Weights of a small mixture-of-experts language model, trained from scratch on English Wikipedia.
Size: 14 layers, width 384, vocabulary 23718.
Experts: 64 SwiGLU neurons an expert, 6 picks a token, a softmax router.
Below are experts of layer 3 (counted from 0) of a mixture-of-experts language model. Rows are named router (the router's row for the expert), gate (a neuron's input weights, with its number), up (a neuron's input weights, with its number) and show model dimensions 128-255. Each number is 500 + 25 x the weight over its row's rms, rounded and kept within 0 to 999. Numbers have three digits each.
After each expert's rows: "mostly gets" lists some tokens that are sent to it at least half of the time. This comes from a sample of Wikipedia text that the model never trained on.

# expert 11
router:527530496520516542510501505462478527495485479535483521543479491528464485504535510531471488474471469470480467482522482474529496486515457497513466478481468521539471534522469525538484463481478477518465493517470501464493521496460521525508476526474458482517528547521529451513523482520476520476515502476464535538518493547470484479465505515511473489519538509460554471519482540471498473465486
gate0:508493501523503527496515478465484466541523527519481494487515507515488479518473454512493519492518531504508472486510496519497503495542461478495493482450475520494519513502485540486462509472485507473439520512525499477491477496497489493500466461526527478491569498535489508503500489540463453480485509437499496523535489514505495478506505454444493464504498464488519498531512513511484497452524
up0:474510459497511494486459484528514469507528474513496519458459527523527503496530495517496487487509521493510489500562486464569502486481538506480504524492506523490501462503513523483495493494504517509534513501449533525504521522527486483520547527478475482505493467541489485536499459495496505456540530475479474488526484485484518519503521559505439529523479520494454511537505509475506484491477
gate1:526492522494483499512516493496509498487463480487557504483493476502504520493503524496493489502486492521472528492498526499489513503504489487516504487546520500500555551513524455502496499441482517503519512481512481420466504455491497474525533488547498482517512514528524525521501503521483522470517501463531516540519458530493500533498545497535526500518481502532504519501510514485522505473506
up1:509508529482490523511499519518482480439504501486501466479524500499510465485534490463502497537493506469501535473551527487501537531507493501521467539494539483486468516530473486496549536532514504498501498488526509472558531501475517519536514488487471544516492534503516535475430456522511501497507528532536532553476527481476563493501493498542503468490438490513499491478474505493555486498464
mostly gets: " Williams", " Liu", " Stewart", " Campbell", " Zhang", " Wang"

# expert 37
router:568520510509511525506500492473478534488479470529466507535477466539480484509511509533487488486484481498497468469518476482532480486513459475509492478469481482538489508517476524533469468472452457538467495514495522467497530496481506531515487542479472490539527531527534451525511475504476517465525479486478524521502493530462512487475531470497477499517530527461527475536477499466482472465501
gate0:518503490537457483524485516469485543512506524478501493493516532499495525511505509483506477514497477477473467469533426484474475494550471481567500472502508467482496515497489490495509467493473529538496510509532462503494519471513497474453523498506501462519538526481516499468488517501441535499524496514486471478471499530445465528489487502468482483509519543492480548523500476493516541470512
up0:487524478511517510535505484504468514516518507501530483529514489503514528488529492506502524489471512511479473545539498522475553467483549485468471485510504496492537503475490446459509489507472498543478455461485499518474490551520512515501471509540472524459534535471445478472513486480498491534500501521475496503519487452545478515458476498496531497531453507537477570530533535511505477479527
gate1:507542481472551507491481487464458455506488508497495507512473510539494518496495448511522506518499461529474478502527501524503513504508462448439488518462520501499488553499547556509479481516490501518505507477496513488520484547515500549502539485526458487516501496508490549462486499508529511487471503495482504497454532531479497497492494481476536521473515513520491531489486512516508462500483
up1:505461515484457462472520497514465541506522522507498498486535476535525489480471448542476481508484510496466501495484454455565498502493533520479501526486508511478529518507559520474431521509518486533473503477486509491550500480495481491486484530480492529503525501534537495509507458486473480481500465520535474529534507547471519493482487520491475482514531475522530503463544484465525484490502
mostly gets: " Col", " Chevrolet", " aer", " Charles", " Motorsports", " Tele"

# expert 27
router:519497496487464541502488503449488495511491480521460530523463498518476506508486515530484487513466464504522437501531473478527509477498476474465467468491495522529513520467493501529473499488490489519485509544463479522495523511469506524523477536474485491523515491534522476502527480497494514436496498489460534497524511528472498526481496487501480517509525509457468506498480482476490475465493
gate0:519489534514489490524493458510506513470552471511492464490517488502533496493523503533492476513474504528500471498537492484482511467509513519485460498484488504501468519500512504531460432514502477464495511542509507516513491462496566497510499503530521517526490494498482514516517475480489510443520496490498486457503491478519529483519526503500507515529442543508486533508492480503481460480532
up0:497542481513570526483484516456509503523469554454481465461521516510546540471487502474515488493545498505476561500496504492541462505517482463504494541535496488462467523497519510499520485458516504472514498472492520471507474518525481496467509496489522527505520478466520495550463497461501449503530507504529485546533492504481501546534487488483493524535522485534530477532483489505460489464473
gate1:498523523460479510497517534465505545479518539465497481491473510452491519537512498524461502481475515538528509527489521506498519501485493526509474503519499551513529461492510454551552482477480476484496510508501492522464463488518483494518508476503520512491484472523492536472560459545535485506479519505477499495491481510500519497546468523506531534506499467477509515479509488480490482501534
up1:534488503497532492497500518528524486504500509511512521510528505500549440457568493469538474508468488521463501509451489503511488540505482461559496491446483505488450517447447494486443495519541499517480517491462491534482507487452466467476470534520499497479457531511524509506513499519492481500480532502495464458492514524466512470486472470476495506488484483478509493522525461543497442473498
mostly gets: "av", " Ab", "j", "b", "ov", "oph"

# expert 9
router:505554541537539520492511502511481501466505477522472518542505510523489524510497526534471495461497487514458469500537470470511503484523464469505464478498480530504475540497496567522491494483461517529478473523482501460466526479471520507543480507458465464477528526517523497498516496500482531484532465470455532493505500545462492503471516533458472477511503472486486514517488532471509495458482
gate0:492520529466480524437498452489554512466467533526481464521504517506468527478462529471504534468528515527515488507491479475491520526502461499527516537503487498482465513523549545541529490504472512515489560517462517484525524504476497511481528513509500489494461532489471499473478482488478493509490454525501500472470493456508481479509507486468532491474492520546478498465503474519490526496514
up0:506468530543515512546481486468497474467481493520516511514493517503526465461486512512488485496479568493519519490501537515499486485473505455498474511473532494494429500427480499484483504508518499503513477546445510516535481505460509495486526508528480488466477481479472475519521496483490474483467503516496568514492521476515521531477554472534551479513525454540533516526491517501488480486532
gate1:518489521492442483510497509463525486517481526450504477512487500491468508482536508494486502483469480481496480484510490510492529461484503483536513509496465489559529499515480503525543495484525501577532519444501506523499529538509452501498520478490480496488489465475498491518510537511520514501534479524548504498464447489502494532523467499500469526512505493511502531494514519499459493512481
up1:484501523499474491518524485533519496599502491515465543500455490509544462513529472506529502507479553495481497542498479530502511520431509501501491518506455502466490494536553469501557506489489511542503494481475502512476540538487496453514518481491521487463530524548503496514534519485483481474467514465522536463503463511506506506492488529520496490563495476498498506484520510488490503509529
mostly gets: " the", " The", "The", " This", " His", " a"

# expert 26
router:496506504545479539531486499493489469504507493541483495533482502531478527494502501521501495507494510490512496497509491465509519507533468477504478449486509484516474551462517532520467454469487486516461470490486512456518531515499547529512491523467454482506538533550530520487449436494486501494510480486456510526523521535497528477465508501496471477555527503485503487498457507475532488467476
gate0:458491485533492529476490503498492468543481494483522592502531536509508480503486456495548491490510550524510563519501484496493466502506453529473484469494502468485452548494531513467471494466507514506514518486476523478512478470518467486557472501460520517477503488522481467515497486535477522502458500494513506469460544513509568517502489469480489558505510459545494516517490507479528532515524
up0:474520529523533506495472491541488498562510528533485552520524491474483528471478493461481491465536513513577492532474492492487520511502477528492469489504499477484476519539503499485496496472528540503467466486508487490484505493464472536519492473492535519498525493519479509512489534487523492475518545494519444491485531469504529463515523513510493512503466527506473492525498476495497490508524
gate1:445489482524504492521490538484509479536504510460512529531508532549490519495510456469477459542496510538512525521475542481492498472485536480458455533511489484485543518490478481508540515500475505512548499480522512537510513524490486506558493480503512494486519470500475477485481452500511548564564538526473466490535455487480485467486491555514512508515493482460492516481521479480509499487530
up1:491484488499488492514484469488485491498515514464455557507508538501502458490510519519459500487539492528505544480536490531518462467487479569486472534490503501495496496509516500474455506476505499511509503495520459519512511533492531475470491541523525506485543469495518549481547500523510507515545506486477519548491568501522519493471468480474531532532487490433466545483492539536513559493447
mostly gets: " States", " York", " England", " China", " London", " Japan"

# expert 47
router:461487547481486526486514516452484508480472476534478537541469512507493510551550492523476492457469478505508481507531478501511492508517489455509505480494494521571473502510475491500438475502526467541501447477461477501498539531449561531511505522461485487549507498517510495534538502526471489489506496476499542502528479477482439512478504500514477500506500506468484520535479509486497464471499
gate0:501518491469500532564479491497521531505517493498545493499483484495478513523517489525485480494488521500490531454525435527502518442497509489545497493478496497485498470518513479491495528564491489506453453496483548501485492484480518510453485486526478536478507482457463516510481531484487480453507523473531446553504508504499509518513511507508470470564468504489512476535526548549497524548519
up0:526451464476495481485496495531515480498523513469483549497487482485475527496484521526515482488514514495477516431511495525493517464491447542457491490471484494466498485453499487450556527536481492489477481462471527509528527505540504532523497506554530510491524534515507504492514534523494496512552481500469441486496455507534517496483519526502507531502501495510493489491506510494508521524470
gate1:453490503547520477487520505553538516514519505537514480517495501525506497515531492507539511527484466542460481478498459468552447519532515466457494515482483528519482526524489479475464510546505508471507540508495483485493499495500539520502517533450534453538504499475493518475538512488510482489481465464495481476472498537461522467514493495502487484488515510471461490550539491519556463500517
up1:520509549463494519500523431486536448569493498537513516500480520509528528509496502489513518520499533499461501481488510467493527530495456489496465447493522505512461466506469493500469542495492485490471538517524465534494498502479475515502483542510470514491488450522550536502525480533461483537481492457473502517494538541458460492477437513491526428507509492478515500473512442461488488496511
mostly gets: " Total", " List", " /", " Genus", " %", "Personal"

# expert 15
router:511490521526497508525503524501476515484531485529467525527466484523476523500538489504508486514517512473512493438516475496493481480496461485507479475509497504529488537490485515503479453483502468543472497529490475496515511500452523531517491506498461439572545510516528490501487454511460461500531492485488529523511518510509528498485487477504472547519485497490488485518473484473547468467470
gate0:529501494515511483517480500498446504501500474463510442499509502512521499522493451529541481464516497519476507492484532471508491519497505461498459514512553500501505489500524481465471471462549490507494540527450499475515509478487536495476537518495513486468487535438513503494504476525499478524512476484527495492524520516503485530530532493488504488525482488522500489526475480493517461494491
up0:486496475453533478497512488536510522490484517471524480490503487510546492489503573482494579491488534511486525486498513532472476505536517463559509491495487492527496482480514504482528517516528504454467510490472487481504474499495463516455482504545471509475507508537511490528529508516504500488478523530495485440512493514529497520474451480480494474532480520502502483443508488538531523541529
gate1:476529493541513473499508470495508538511497496509538465484471493494502528496509499503506513478471504490510524516534500491510506467494499483501522516518455479510491524505542518551482462502491521512521481484462488520513523483500521504493506503478474483504514473500524534518467483446504539558499490525528535478493466463463502494532513509466516494532483492484494483548473494528503510521483
up1:528511528489464491490550472505566563520497472442535454536446494504414510509478497540501506495485521463506508461493521518476488474479491445464494510488489489484508509511529518434505515523474487490506500516447491489548517514523510536519516496556492502515484467520501512537514489507516538513529506550539520497499478496539475485517529514455502506477530534501517494509520456523518538504489
mostly gets: " m", " t", " p", " km", " h", " s"

# expert 34
router:497522546498489520497501567479499526517499448532493492535485516510486493519537532500494550491472498508471501512510460460514500523514448457516461464490500463518511514499501515541473476486521502534496494517508481495498499525462507520528488531484466457520536506542518506524504458532450452496483483513473521501494503519517450498498487491518464509515523537482494488528501472469494459476479
gate0:514528516546522488506445521520483554441485513527505495483521494499529479495479543513507490576467475468489526511545521488515466484481450488472525490487508490518501487501518488516527517505545506480493461516506441520482548496529509507503527493514530519529487525528481478575511478485428524470515493509511540515475431540494504491535519492501510489517516504473492513464467520491503517505511
up0:454483488503456526484534484512516562512482465536487491539489458475528505473523485535542464462512462515476470476501501506508515511568534494549493488549577504523490513487515498468493494505533509487511456514516497556509500490498486504509510495459511494526527539488539499504489488532511496510490502509490440541501490539490508498519495470466477502495462472501497512529478517513494502467506
gate1:482451523498479548473492534514504537502461481458504518497511444515484474526503478481473542506513522493518495481509515488496492473498537530530520522522548459463483438470525481465464490477525524498495509466504463459484520479547519500503487493461473524515513524505488459509496477525526484492472516521496514479523495480493486487560508491474486518479529471470499463465495486506521467504535
up1:521494517452488514502507509445496541504507572533489493469505457462525530516519496500478501515485501522519543499545508521478493459496503468529536523538496491477508502505507474463465460524535517497514496482469495510538503497480533492483473559502489471494502506502534546526441502503458479503520513476509476506488509511508478503540528492517518513499513490478507459510489498494481502486559
mostly gets: "S", "N", "J", "P", " Q", " U"

# expert 36
router:535534529537510493507479509489498517504485465537447475531506505532462503465513507514470536502475473508477470493543466449507545486523473489475481472480487506540478550468479516530530491476474492558463481496509520453473528507480533517531486497452477462478537513529562515544511485503492533507516468470452526520513484498460482455504499462473496503486522500508483528527461483462493512483493
gate0:487518526486491518537470522495496532548459483473498493527498542505484524516514452479527482558473486496510470549482494497486520460487495512553462520514515494551492476523502482527495513528508499460495495453504483511472524506510525519496488476502472435527451519488471486522459457474478507530512468494515521488508530497497538463534474509474552491454525539500498508478487516465492525494521
up0:479526514464526461488542509460498426530503493481524471507493525556496483472494514496462504540495503468468507492473489470507526477467479467532491471487506545537479501495523533486468530472512505501512496538506503497483509467444493488577484500521476510473514499472452507513505510503491523498497520492506496496507514528519499491509501567511426503470496521487505474470484508519500511541490
gate1:480490483512485533458474453525509522510524508527517502517538539494452499487492487452511523470491515511534517506474511464494510487498474472518506549511531506498538521495521510515493522537474506506520509526508502490491463502490483535535467458486462497446501431511538496489505538451492522504520495475465525499497453450514513497488438497485539516458521531508494477479537479473528526540447
up1:514534493447522439530509517530474493457534454477485523509463517495474491483514465483462489455499473515493539469498484523496497530511488486493508518512500485488473467511472516534494462476510496511515490489518510502488476521497465469522484513449492557480572548529487508504475521544541465519443503507492484483532462504477512486490491463513482497539472494503490540512515474499538465478545
mostly gets: "The", " the", " for", " The", " including", " after"

# expert 44
router:478532497512508491509490533448456576514510476533499507477481506514434495513515520522485501515482487507494491477554482466511492479498480492487535464466445485518462509522480556530440467492501492549481452518498483503484488495487517536492463556485481486502512502539527459537489472537467504503541494486506489541511517498490492510456503488474494493544503483438484503543464484499514498477511
gate0:538476528494475470477511530524492525515499563496456479518461509472478473541509495462485509520494532498470452506493494509500481471479530466521493437508462483474532511553467530509533507509501506501496472500466522513501519507490457480482499458516487512507520499489495493483514469458502503525497474469516473490481478498529452523527459505465446511547492459496484497491483502501519492481536
up0:492492491536487530449509509514507448505473478512544483511514514524510487529487487506501505484494487515479554527482479466553478479500473511473482506477541495464480496497460527520545531467501486500534484538492472509498534508492487483463499473486494481506511523511487523508459496545486531489486483474506475491509509443497511516480497536494528482463524486502436494465515537489495503509528
gate1:478515483523485510485488455511441470458487463508495494454515484482515487454449466490475499525530497461505473461503496468503511550483514555511509527544490468525464502548468473491514496511493504454481518507516538488546530530511514514516498465490525478543537488521497476496499508521496523478466483505523542530511498470469521505504474510547530481495501484556495487494455508499510505489503
up1:502495470509470469527508482530506471517530474473511521485481475509478528478485487492487525543494461460484491475518465508458485522479492467532472524527466500485504518473508533491508479450496513497485485520526558481490518498503500508514474504535544455472532506506479502445479524516560520492465522499544502545535481517525496455501504479466522482499522503502471500516479509506478502524527
mostly gets: "),", ",", "\",", " name", " members", " children"

# expert 13
router:517528509530505552509520518507465508511472467515473540505491450522481497475504510521478505475502505470447498475519491482528478475545464510508456487470466517536470532524492500518491487466500507508484481519484503494476532517489499517494475523483491482510537552523540475536491484490457505469548495494482540509547520523456489505487500487505452491499498510455539462517471509463487466469454
gate0:443531514511483525520478485522521525502503438438483465480505505464506529490518542535492498475512504512560501537495541483538510518514529472520516447484491505533508464475531526467467517508550477540513501546491504491511493500487508541513480503480505476496521458503494481482538494500469513508498490525493476503503508509486524454527484488510461521494538520494528475505478502458536452464528
up0:529574514519474518475483488475466486487525503516502474501487478485510532480509533479455553489507461494490487490513528489514557511500460475480509509518489485465457542507532518497499477438548484495488453515531518508462554495503517529488501489487462453504502534516460482493498535467457525540494507500475489492508532510493470513514480499503530525513471479475484495483460479485534481477490
gate1:526572483479484538541485478523512511519490450465529475476473503514501488493479505501537547490484526477461517498518499529506501501499513496495550484479505492476499501482453516528457514489506474533546510526513506491498549540450479493496524492467522455514505517482514515516472493505546526510547463521512488483476486474501463498513520466524504522511490503506485448516470500512526504529487
up1:506483473456524502523519560492521493519478485489533452446501533496528481517490498511474526516507493515453520495495456518532518484492486475517514492515492500488465469488497547523472491456494526491496470539490454464513522499499519530489516512468479492513506516479478486525471485497529533553494502482492496501490463409433521445461506517509474491480501458501552497541513485511514497522494
mostly gets: "\".", "\n", ".\"", ").", " ", ")\""

# expert 5
router:514517483531477521475522534504486506463535492504490497513455506519471516508528496498451531497476479518514502498536471472530553532529460475485522460489450492514514555491485530517482498449519468494473491505519484499511522499483519547487455538491510471487501501527553473552522489505482516518502497475463515538533492488483466488485519472511459476498523501457482502505456478462491483453480
gate0:518528463526452503516504483504510471498508525520539479504501495516507484505496474510472498578463492486523484491470494492486530525476483503522546516481479451494474457492491479486475497482515485523504507504471517478502506531517505526473510537486452542531473491545510471506536476518444484504494503467534511488484456481524482470517488500499480478475500531498482495499554489475493504518529
up0:512485504516510524457502492494479507509473450473527526527494523455488510522531513528458492490538514472451483523529526486521490485569494480482481501521515524501509504472511500484499510538497512460473477496514477542500517505445509507490521450451502494495520513461471516517449521533516453509443476530475495482498507521484506507493512491518444530509494513508508501512513523475495478485505
gate1:496504476507508536517455519476502527502529521460521510442495519491522469473487493507484471485469509459529515491492520550521472514543479480497543535497499499489456551474557487545502474489480475514513517530499464434551490476487531522501488521498525496487515492513482530516524487484483540531519526469475480523481519550539524538474511535471481530524476478546475505458545479461477493533475
up1:499415499523510519503489461467461495494508542503482506501488494524483495447494460526501511520491499488448468517463481511534524510491517517501533514490497482466518501532483498513538539476486478512447479507476522464485488485522459507492494480496511498536510536511499483483529505545483503480526545481498520492563489529463455498510469429508527496514484438531530538516472500494552489517492
mostly gets: "|", ":", " –", "=", " -", " −"

# expert 42
router:459526483529488501512469534487486525514480489518484557485487513544451495467515531508495509518488469500480463487533479447520485482506477482484541499455433508514489522561500514517487480494470496544471510491504481491476492524475502518521504519509513474512538516549534522491480513506492537470527488454485549513493502499479468473498491506478466487519485472496478515527465488462507476469495
gate0:486507510503466531496532502485469489530496542483457434497469499492482523498476486505492489549537467512527486472522502507485529503494534519506504521498500522515518510485500478500491497490443497488448484504485558481509462518492499498505476491522481444517468491481518468511498517538520481496566498548513490468480459486484493448505479511519489506466517508477491500480496571492513465490518
up0:463477518526534495547491504465527504496479480468501526503497509492483537519494508490527521439521519479500538548516475512515502481467551488504528505534509507530476446510513510511487561500520522458484532486507493534522487500531509494503474501485512491465453514524533564460533476501501511495512494554539583499500491455511472518507490491484466499502484538461506493545513489507518522483477
gate1:467517492464458485516479532539478518522492513517486488494494522540543531531444512486519493498484444474459471491478505510499514461509493458513584493507453459517483470500504513446504459525469504522477461487471493472535485524483543524499488483543553492495483549487479468492513515540447465485505495495551499503524517493483511511547477500461468497508505538512499485520485527515544480501479
up1:498485520491522469455513463520514512468469508465477476498517434497524506512456487528531478532478514490488540474498496561535477506505514515464542459472500461499519512465527475516485498527511501545468500529519491460540503546555523466512484471529522480478471446535511516464511478498494498484560531465483511522515487503457500494501504534497517524495459491506494538480509506530479522464500
mostly gets: " was", " is", " be", " have", " has", " are"

# expert 10
router:458516492534525517500481513506475527513541491522487523484487492504470494510516506526517510484486533488510491490522473470533481517498487503476523443486485497510468522524513543537450446488517475544491486532500493478501526505477525519506481526479491491499549492527497511507507490525440479507521489495480517519507487509477510517480507511484494492524539483462485509549478485489526474491495
gate0:482507480539503500508442493495500491497497445493477500498526493517500500517490461491460493451470450501506481509506477476472515514570550496465503506495547507466524544503550494496504480511467504533540525533535454529495516517511491506480575485461487493458523497518510560488478512501492503499430506482511487520465502463483502507494558468468510554532501489510506504503522457487471473567530
up0:526568492504492530509534528485487464517486460493480481479499488496449529486525496487493464511459503492485511483507503513476487483491488537482518508525478521508545485505483505502493457494558514471456513487489491531465539479493582502455479543508500469483493528495501447506486526472510492497481503480516507485507523525483522481471516515483494526480526507490512494487468569471503487529469
gate1:433495515484497492495511507468492482500531521508520551549506472479483501527482494512493498491499510522530517510525485479479478479508485492499495449482471485481457472493509444457472509512525499512519465495514534561474465528518483495568527545490478494490464464497500474529450533490504457465517470490508520523517520464503483523474532494467509486524482518477499518483528543487497456518506
up1:442483518500489454457490520550502542503481517504493499507511502508473492542479503515470477492503551465480469448508447500473473525534539487464503502509513485531500493518490483509524497513455535464496494546480496515518527478530487497521518485502494541540516554506518526461500495536490522465500497496481514486512487475512506497525560508489479516482462488491514535471477518509508509513499
mostly gets: " that", " he", " it", " which", " It", " who"

# expert 2
router:498491532507538553498499506476471511500444480538508501533452494517468501504501519505476468492514483504452510504546486480508524505528481440541470474479456510548488516498469496522474477499494474536462477505499514501514517523478533538474482491471504481512532524495516469510526493480482513486528487467501541493555506535468458493474510493532466533521511490470514508490472487496477476494475
gate0:534557530517527538497495491482484520502496484485494483503501489520495537559546480486468516469495521481486521529485530470531485456514484491509485536467508494499503514514522530487539547537527468550514495512507483511481509531506464515465486511498469470476481522507513524450503512496484534519512509548473480499528476493533514477518529519518520495475478467513490463519514482462503507513493
up0:534514522491479449500429476524505490526458547468517505555519524454510504514508535501556506489508480496458514455519501516501465506436489514504494460505463515488486511516479490468469506466458568497474467538463448515523524507491485495467493512567493510473495487479486520470507531491506508471493466475473528494550471516481526543456532510524500491504463549481501520469532511548525489521526
gate1:512478496502502516480502525461501525477516529535547493513485493553509459507524494551467493496503491503476510492510532495471517497519487482538489458511461538521476463515463461500496524497486566547481450522491484537496511497466520515422517498479500496486523489466506519536494485490473483537538521498511516510529522528518508565508496501508531503503518501520509476464521470466463500542537
up1:460499475454463491518531481517502511474518469532510462527480495443473503496507472477481493480500458498478529489507511525501464503508526512533513525488493493505480480493512533499538512488536559493467434468452493524542489472519457479509481524489486490504504524498477492539520486492521495523512539479501528539488457553516536487493518509478508492492450481499539458525504469507495481476503
mostly gets: "\n", " ==", " Total", " Location", " Genus", " Date"

# expert 46
router:507542502516496521474538531454486517521505479507488518537452463537466533505519505501490481500477477518495478478513494472485496497537455483516480497504481485519469514491517531513487514461497472510443466527519480481473499483442514511493485507464500479515532540513516468497502488510490486492506462484497508522518483545495510507469489485524476513543504525450484496508480515447505500471471
gate0:504463457527489561494483474497512514505557517481487538497535514483495490507512499521480506493480495532528455515521494502477507472472479475470472452520454475503470508517472520511523527520507513511499456518502479493513497439472515515503516510490564531537495462483477459540507526439527552499530550506474497501530535514516517452493545500474553465524486508507497494479527503436480491487511
up0:429524545508506477477478463466457532512490515508486515434499541525529492508477461520481509445516529455499531511461464501499525502483520467512492549489484476442505501492495465458525503508479543478443514459565445528491509475494483487517493505480544510520494512515500545524474501559492522475472524486473476506497488484506469502552481515535485464499514509521528449503541523517493530455525
gate1:512503475538472499502504537486499530512503471509472507472504460516502513492501480522534493482507455473495530497490454514512528453544501526502468486420485460526504514495497478487526487496493479504495509494513451522485511472513502484465492508488484482544535493524542476495544491495497490521554500478534474508483526526478481522474514441470500503502499468474582551522450539514513521534486
up1:496525534522518518524494504501468507506534511483488529500499518499467450461513479457524512477497496494462508477495508470465528514515493509549556470496471545491528453488484514478490464504501548479443510473558510516494487490531455510522504555487530532509546499452515482473504533511506505494515496431479527527499520517496484480496503460482516491485506497508498500469544465460485489477521
mostly gets: " (", "°", "″", " $", "′", "("

# expert 39
router:508543535497536516489477531482475530498510471550484495534466523537492479518509546512493523503505496496463478470530445467507481530519508440499500463504488475526490520475490509531429472504490483523491499542492538498498520515441530515526527516474477436496534482517526501501499478514443492512490465490437528499484522492487457483494483474513465519522517517488505501525496486447514512453491
gate0:523505539473502549532502564516504547506529458479533468485500472525454491527494523520506514547529507508481493514517495425531507467514521479447524512557542477500496518508504521552546507485556443499534536437500466497430460493490533510509477489498489507521506521532485453484527504452493529494490528539498492461487486492493506517477452510504488528505495454498534474523487497503513511478499
up0:522491461523471499532514498485537508481508478461434502523491501501529527461508474480526527469527478481497446525459516528544531547502461465490519519530494487511486513492473459508479455516552497513472486501524476487556478492518462538506499508507511516460450502563504504494468516511545500473530482501507530532519483476514489478493491487473501527518477514501477497443492450471482528481520
gate1:447523466495510518520526502478484533504490541504504527499473480502486491508489516512529533484515514449543491520461500503466521528512498480513540484542492487505485517457489556493443492481462477500507477481485524519520476535494558502487504493485514499523546515469529526457494494499435452508488510475491532506547498473557519510497507498514517509538492547499453484481492477476520462493476
up1:490507487472492542477524449494507472533501475502497502500506474526494508451453509506527526505526524547482493472522501483509517507526487524457455524490452502479495519462480482485516529478477493464473517507515482501484506480484471503524490483552525495519484537494447466521502457483539466547484553477488452477549491482486539467507502516520504469441513522554536415489449525552515482488535
mostly gets: "_{", "MS", "ink", "&", "ø", "arl"

# expert 29
router:500523489514485537504514514478486505481493483524470512519479494517475541527505505520461500506482511508504487498531478471525500505515469476486453478499482470550494534505487503520493481478512453520464497543518497464472532464473505538505481545490474486487510534520518484539508491534479482441521530475477525499528493529479460480459523465503465488531504533458503551511467528474484463473518
gate0:499525489519500415501494493509512467460515536501540512474483497471491507497531480492469526490544453525485517484524506485494516475433480552457523512467509483540487517488466483518543479496512469527517478475525544479476510518522478539476475513525491475511491470512508520519518517487504463537502529475503461516505529493498471453523454562498490480524460484462546540528473474468496532502529
up0:539532485505492485523516483532464522526529447468500531516523502498522465460510526518537486520506531490523480517499476476487509502530441490480513528524530514493488499482518501499531521505500493509511537499504496463427505506524507464483488544549487481488531521498467433490508494487515525481456444524468497502516472506503515483487533507499485492501463464510469470506496508538496508489507
gate1:487495487476468510496495530543517536493494506493514461502488502485522501514533542531519544492480517536534463476478516525551528506471466500515492480505485445554452464467499483508461504505471487559497508518510493480522525496482514511485511481529484520531486479508481495499477487482477496546527518469485495439470502463496496469508483504523510554559482513505547496538481503511467519524521
up1:481521486493494491465477539506470508493537446487489523536470505560491503503542489464510496534484505482532516482481492461511498507515469527489519523479533477507499485514538504464481549474525521501467484513493557550472501508507475485518456479501477511539479507514526525506500499502545511452512529493538486489516488486479500510457517518526483461547500503502501492520464491487464503521528
mostly gets: " \"", " '", " Le", "{", " “", " "

# expert 33
router:506496544553512488502498490495450550507530460517495528497499489512471502478492517520484482481503486448478519505521449448517504518516481513529512486496464500512480521521470500542493481488505496554478491479504468495515509513457532541512459503457497469497542473528519508509487476546470521503530475466502541462525509538467524523475518502485492502549517525483475485523443495483510461485440
gate0:492516471516495502473508531501501509494434499524496499505509482476546516519492521501494496485485504491498556470510488561495472512540528487510488453571528522470518470507493493499476547422508501470500538487498499527533496436467530531495485502491455476504483518441482482478558470522508475493488426508480533524515531489507526495477499491472514524503513483531500495526470499482478483514507
up0:553450452512493531456472502521496479499482482532509518468477480525479522470513502464452503502484494493496479523489516487511513530521496550488500534523506476468450501472471480469482514450464496489508478542460501521508518540494504509490518507492484476524466500467532467501475535451510501558510452475448470567490514505479514468485493513492518526479466514501483495453527482530511512492506
gate1:526468498488508500503489538529468523511487497494530538478523499515477520513474477490472524503519537539524469500519490499520510511481497482484499503510531514507477531537452444514502505449556481531472471486512503518482513479456488523494519510501493484507477473502482505554503467481463534505501484491521516438498497479541525498485458502515459502526498541515459483510465463535486486511422
up1:510526491491499480488480495524475512507470499445479510493465489455491515512459444482476505500490522487527512452522509500507495511530532534503524486464499517541501509517486535485473508507475469521514506531578500510483522533482540517534538517529470547509486491511506487515420528485507472491546472537548530516544481530457451503517503527488507469476464509496563546489509531484529543531514
mostly gets: " new", " work", " use", " small", " large", " different"

# expert 4
router:527502500510526538495513502475461529488491480532476523522482488536479501494506529523475479489489479499453461475532476480525462501507460472509478469484476503527482540486475512528482481482472479529475473529508498483489511510474516536525477534469491465519518535534525465508519483507464508463521494480459523499521507530467499499471496489507480492518524538474508478512469527470468479474486
gate0:517484474525510450508556493481478496534468519529491485488520476514475531479493526509474470484539479456524512478485467503522474452537561514486504540526460480490485548505485445459493513515480483494520516543463496502513515523475499473503525528508485488482451494516481499520489518488521517497526438486471500513502478477491539517491496462544514487506459516510493461477474525470489509517465
up0:531508542483504523512458489511519458508486567521485489472491515498535483491502504462497500478498474488495484566504479476459508519527510554512509515508497515472497500534491500521498483509552503463451487497520496505459497489496512467507459528483461496475556528510553479492505537520488505488502522511527505549496477510522467536499476522524466497524520506482488472542520497525444465497545
gate1:517533514505512498507508501522525468528504491546521517456524473489463506511510502531471518484533510527477516518527473484501494472505480459523457522526527499534491433471486489535474501483486503469486515498441456494487521504482511472528492520528458493524541503470466521546503553496499522504472484535492514495509522505480483489497483524519487481524496491522476508465513432500493489489496
up1:537469529492478554487517477479506498512503484493484502518492504519466478497525473472479486510497500471559515508491523550479520486489474547486535496478485536514532526474536568474500483520520553552450478520484551513525473492486448506556475518491478518498535527503485498502500499512448541482472519479476515509499509501524487502522502482508527498455504505503467458486493531495567504459549
mostly gets: " Johnson", " David", " Smith", " James", " Bishop", " Jones"